python train.py --hidden_size=512 --d_expert=64 --d_shared_expert=192 --router_score="sigmoid" --balance_bias=false --lr_router=0.000726 --init_std_down=0.0024 --lr_mult_qkv=0.5 --final_lr_fraction=0.0 --max_seq_len=1024 --max_steps=9308 --dataset="wikipedia_en"
Below are experts of layer 2 (counted from 0) of a mixture-of-experts language model. Rows are named router (the router's row for the expert) and show model dimensions 0-63. Each number is 200 + 40 x the weight over its row's rms, rounded and kept within 0 to 999.
After each expert's rows: "comes after" lists some tokens at least twice as common just before its tokens as in all text; "mostly gets" lists some tokens that are sent to it at least half of the time. This comes from a sample of Wikipedia text that the model never trained on. Tokens count by the router's weight.

# expert 48
router,229,156,157,211,173,277,200,160,125,188,199,174,273,154,189,225,160,274,203,191,176,199,207,154,231,246,198,263,206,174,131,162,200,135,203,223,123,251,157,173,195,222,196,162,261,162,219,229,218,214,134,199,238,225,186,247,166,218,282,229,105,227,202,179
comes after: "0", "9", "8", "1", "7", "5"
mostly gets: "ent", " used", " International", " director", " President", " international"

# expert 49
router,187,192,227,179,147,174,272,187,216,262,211,229,250,119,184,173,186,226,236,187,217,258,163,170,182,284,227,239,221,171,145,224,217,198,234,232,169,229,208,250,243,185,147,137,206,215,194,279,206,160,147,280,167,112,233,263,138,276,285,193,181,126,223,220
comes after: " ", "1", " (", "2", "3", "4"
mostly gets: "2", "1", "3", "4", " eight"

# expert 12
router,208,149,188,214,195,264,262,175,163,285,201,189,272,186,267,174,205,246,194,204,211,159,226,169,223,216,232,269,245,216,160,191,204,158,257,231,179,252,238,255,244,235,181,188,185,129,193,208,221,160,164,270,211,200,160,236,184,237,271,161,151,205,167,258
comes after: "1", "2", "9", "0", "8", "3"
mostly gets: " science", " outside", " Dur", "Dur", " complete", "Scientific"

# expert 25
router,166,209,208,180,222,107,191,167,205,248,225,221,240,147,218,185,155,230,140,207,222,188,166,155,142,204,165,205,186,191,155,145,223,153,163,159,177,180,190,174,146,210,201,197,207,232,186,296,222,180,225,131,189,179,250,233,164,232,180,250,114,193,230,219
comes after: ".", "–", " (", "′", "3", "°"
mostly gets: ").", ".\"", ".", "\".", "com", "^{("

# expert 42
router,224,215,243,163,175,200,155,156,124,214,211,244,251,74,139,181,164,281,172,185,215,160,273,169,198,291,202,232,233,170,146,217,246,192,171,149,148,190,171,204,236,148,210,216,218,168,198,223,205,113,198,222,225,181,286,249,173,245,188,165,163,124,201,283
comes after: " |", "|", " the", ":", " in", "–"
mostly gets: " Sch", " Li", " German", "=", "pi", "ü"

# expert 62
router,161,195,242,189,233,157,213,166,158,227,176,236,219,136,273,171,203,213,223,192,187,206,184,144,257,247,177,258,207,176,127,218,210,264,218,148,118,198,231,162,212,208,194,176,202,168,268,191,181,120,235,177,185,119,173,226,167,176,151,181,200,199,146,235
comes after: " of", "'", " in", " for", " to", " at"
mostly gets: " the", " his", " The", "The", " her", " their"

# expert 27
router,198,106,198,230,162,109,237,169,182,203,143,197,257,162,136,190,115,309,154,174,235,185,210,205,134,227,177,274,190,222,213,180,167,153,99,130,163,255,216,205,203,236,169,207,235,233,205,210,244,295,197,178,177,228,264,231,139,264,127,143,76,221,246,185
comes after: "2", " ", "0", "1", "–", " November"
mostly gets: "–", "/", "+", " [", " —", "_"

# expert 0
router,221,65,196,260,199,138,217,170,256,227,221,181,233,206,169,186,206,330,161,169,211,208,206,163,204,223,238,197,182,216,160,197,240,209,180,220,141,233,239,189,216,173,184,184,208,183,191,151,164,218,189,228,217,175,175,224,170,233,185,140,167,156,207,201
comes after: ",", "s", " It", " it", " which", " he"
mostly gets: ",", " was", " is", " as", " be", " were"

# expert 10
router,127,204,250,207,187,109,230,151,183,189,229,256,242,188,254,220,175,222,228,116,202,270,158,185,259,260,213,205,211,196,151,193,225,229,163,241,115,277,146,127,188,196,171,227,290,238,190,226,201,230,188,243,234,200,197,230,148,277,176,125,155,185,233,205
comes after: " of", "'", " the", " in", " for", " to"
mostly gets: " his", " first", "The", " their", " new", " its"

# expert 43
router,207,187,212,192,172,241,272,152,146,167,232,207,240,154,154,219,152,257,159,139,175,228,261,136,210,253,178,225,173,205,136,159,221,194,150,222,166,191,151,201,224,198,274,248,255,231,162,205,247,228,188,178,259,201,137,248,155,206,163,184,115,173,219,214
comes after: " of", ",", "s", " in", " at", " by"
mostly gets: " and", ":", " from", " or", " American", " &"

# expert 36
router,162,206,238,231,190,175,218,99,197,274,165,220,235,136,193,150,173,213,164,182,218,171,194,178,224,240,232,221,205,168,216,183,218,212,180,246,109,222,234,217,210,245,213,206,277,226,232,160,260,183,184,186,179,162,194,221,108,211,213,208,182,227,186,207
comes after: " of", " in", " with", " as", " for", " is"
mostly gets: " a", " for", " A", " first", " an", " one"

# expert 24
router,167,213,163,222,199,178,163,201,208,225,231,258,303,193,188,178,216,331,246,210,210,174,207,146,190,227,168,250,178,193,243,208,144,221,117,199,124,255,159,181,235,216,167,210,259,220,170,277,240,144,206,228,144,236,212,233,147,236,217,156,171,146,254,148
comes after: "2", ".", "ci", " a", "ac", " con"
mostly gets: " one", " also", " two", "ine", "ive", "ary"

# expert 45
router,175,150,151,248,185,185,180,242,184,260,179,230,231,169,253,194,160,199,197,93,264,258,144,146,184,265,216,237,172,126,228,263,277,188,117,146,201,221,220,220,237,183,140,249,187,216,231,190,174,266,169,157,227,200,208,249,161,254,167,148,209,167,225,240
comes after: "\n", " |", ".", ")", "==", " ="
mostly gets: "\n", ")", "ac", " hand", " Country", " Film"

# expert 16
router,232,255,180,263,151,185,229,175,157,233,163,162,265,177,211,207,134,255,192,194,233,178,209,158,186,259,192,192,210,179,169,213,212,90,228,129,130,216,230,184,294,114,205,200,221,181,221,198,134,146,146,191,187,175,252,248,182,277,251,151,103,263,186,256
comes after: " ", "'", " $", " such", "(", "te"
mostly gets: " S", "S", " re", " over", " out", " between"